Weights of a small mixture-of-experts language model, trained from scratch on English Wikipedia: 19 layers.
Below are experts of layer 12 (counted from 0) of a mixture-of-experts language model. Rows are named router (the router's row for the expert), up (a neuron's input weights, with its number), down (a neuron's output weights, with its number) and show model dimensions 0-223. Each number is 500 + 50 x the weight over its row's rms, rounded and kept within 0 to 999. Numbers have three digits each.
Before each expert's rows: a language model's description of what the expert responds to. This comes from a sample of Wikipedia text that the model never trained on.

# expert 17
Line breaks and dashes starting infobox fields such as Country and Language, plus the ′ and ″ marks in coordinates.
router:528536363428446551588519470516472454381573462427500467415473524530458561480495520565515481523545491564519531526495481458472448484448471507499500506551528496458463459499465549505523581449568536516522490467447447520487478436437521355480467455563476452514465382568530621488487540448497584540521626490461509457470557526560503577543512431484564632409559498504497567621480523563463475473473468421553519582480540472498558525455536531449482459496415588556482412400526515487448537530462435478439451557512569566545550453513490446527577552526487501493491514553564509408483401540509484473597480530528555483543595485538460505420444576427440499527524493523459506543559413465483440486502
up1:513534501509562517521398486468447442481469565452578486504593499544479525521494449460547544488445490412510519577564538495459445475516556470531522431490497502533483530550531524505462450548430446423522530442429586549519469375479457491512531642576524607491449452520525533460551559522497500558413481503490497523501466473500471478522523500446529511566477463417498531461405443424536588546481591471553471517437518390521524578477559404556472409522549502461438507553481415552508454502561544353473533510484476567497450455550432571513414469602466535545642505465485450365509386458531557530437617517510435583491496518461535464481437527550523552447535529527515456510517538488508518495463
down1:530501540450413561484501521454631515542515559528480517618473495483516475502557482489493501527447438496483534520494463505563579433482524472532447562578484457473456449516430491525532595535515633458551500479519530572493531458469494477459473508373614445533409519482404523525447494507509504502543518411461528471468438488555560432563517521454564477582484528472486564441578480531493488554578481475447494429563646530599399502585397494498559460525537476477515446480507492499526436510450549508516412435509531501388558529436597495424503636516570513519452522537539538538446533489501511521506522471391517506468443464485485550482404500534466540567470490527558459419453481430550442419391

# expert 8
Dashes and labels opening infobox or list lines, such as Born, Genre, Phylum, Family; also the, a and his before roles and positions.
router:382502507529528543577537513562468323507499480490451560496390544505454522473505550543494586571603428500477426510514505458552483479465489554428466474643445589426462420570488546563391555509577478434576476576442475530563517481490523443498450500518411487571494421524525476443414558459477515498559439544516493546497464502576535471481477512515556434436538503457484534475489448558537599489497473438521557498548488490553470522584480434543479474596478544524535448501426567550484489494485609601408482550505535552446427490485560597517430486427442501509522555500487514431469457550513477545501535409454541506521488524536560531399532480504525513478471541502500425516447401530421473462440
up1:425516486431504529513467415515556479521501520553551429562541525539450552488515412524551536513576536449583461585476512447407478542468496484531473486510490496586582450584506451476501512532458512372512491453557505592538506456401497512513533453474467433558462512521499531497466465451439419605552388477496529457550481481558500489525569528503461518416471463592598509488485546471595490469495559503449476473465603534600517493435514497531557519463497555483428467495572479425528505571483448571552499465585496462594454432516480503479515459481503501463462441449558389381476487459480422457567506515362523507569474577467503492425511529497645477541470515458470591528597522536379477502553
down1:574485413488444564578412584492524547463480481500515534513515440525537506528516529380478487522530449510539487465553503517536584497521523475436441523398478497539504490498468514472335510445513513533493531477479435500552465518518569515378400471506434493519473427533537531516433513557564507447377519523568507565484448576583493474536477541447490448469534522451518473470579520444448441480537436545418531562584461547441568467512525505478600424486597481468585501446486451478579541380525517523504546474505610438453456423405547477459524576517500453502551516503453550521599531524520497472504475506578441441533504479567487620525478592542491518412391404513533508508557554588436490487500

# expert 2
Pipe separators between table cells, plus colons, dashes, semicolons and equals signs between fields, as in sports rosters, results and officeholder tables.
router:583478552576502422471531436451374497399499476455465484383448610578506481494492517450520474538494513486501471563541502554568508459538535538560660516540480560468518483543435479545535540453477500552507509449451484474484509512554522512596498541409561590562593455453527483460584515450530524503549442529464457491490495545557496420499480464600642380535486540462460448421476483434506496575610499541521502473540490402406436525538482488536556433538549487505488561474514526618499524459490455494475468549457605557433535541467453510508490512502562512609473502543374518481467435497405527527502462499553445489483467556523550573506519424599478458507463569431435466487483534491543506475493
up1:507500485501508444434413441521522556500456529538463456477530503463511536544450579452512481512404536476523544454464564503581548426570461492489495480461526458538573605461468438433525496540423424502503524374492476537509363516383571527445490403546553488492496537450504517520533444437481505491584493474423568507493520504440561488477624549506436513493451463425566480605482557584450491416441552584543566397491507512539506472397470585415491526446488489575463485416539419444583552596503503552570382523479499496571506549533521569543534486526527515443516475519527403465530501452477550482486552428424519540450460511456514452517462574395530488541519510567491510441517546468536517402463
down1:497526548451455552456467471450506492497596572434616497523449524489489597530510616444611512484531510523481564490542499423490474357521558528497527499473475517537512542517446529431533470425497480481519459461574497489500501508483567485513519447417433450495454538450483524435526513505537497523543599468442557435568487470475535540492540556464502577526474514493522451481469626518475572494393509549526414379565565534466553420608539513476510469561423424507533494350506417471512585456555525489517469494438472407511505547514531585513533489569540534483531520438547531596515547455528525576476422398450500443501485541507479527468486562426423358537432483537418533450457560514433512516475

# expert 30
Periods ending paragraphs, opening brackets and quotes, heading equals signs, pipes and thousands commas, such as ). and ===.
router:502492472435506533544412503500427444449504476567498464449518454529586479541519513457511445488492556582480519502452468497439431584575494595493434430581508482552485526433501470451587454426447438552445515449529478467467510589520569540510484442532470431561451495484518510517591446472516495562570567578520480446515463483456509515538533518486467581435488534535500448521569490479507477506515440463458611467443553567475591436501461566467580406441505432462540503482446577509422513571495445588499491404450526461536560466479526484468503570490451459541428507483461506610546460515547564520536454515520486486590647541571454433476429540353468461472495402463494628539634513536484535481496
up1:469524511498455553529469472567511530480459469489409529495534442402511531578553469501456567416493408463524588462505546422408533472448504515573508426491528518580499563464668491511602530576541543442491407496433467449511469409564441565493479568467508609545473512501473527447477528492393560493455544536488552467509473476534490494515508553462439503391431450536560513487416461535468496504531515546464516517495578509501501484505413412459447494513412613507482500541455458456493404491551466434519583526616504430451513543543486539418588478556512526425528469518569469497508496451430557481464523527496587538448544534463468485419458503540510550439635601464454506529571578516489446537453
down1:496519504493388568543441531481591500491441476498588526445477552467444573593519528502468453510487483650606483458535494504475434590502457456416508519518552463480513467506528403465434549536483477504439532497410528506488549517601466565537512481428567497470523489458540458527474475581572574472480534438618480535478469456535584513563449573527489428465589514429410511526444511640483547453427492442450468474524506527463455472482437495454432470595490547469412548492593510553492500433483441418478442402432488450477464544540467459492523469445549577633547494509506502474517600494498508384508483486530549492573496566510552506436559507449467505509556450466498544517535505486472611527416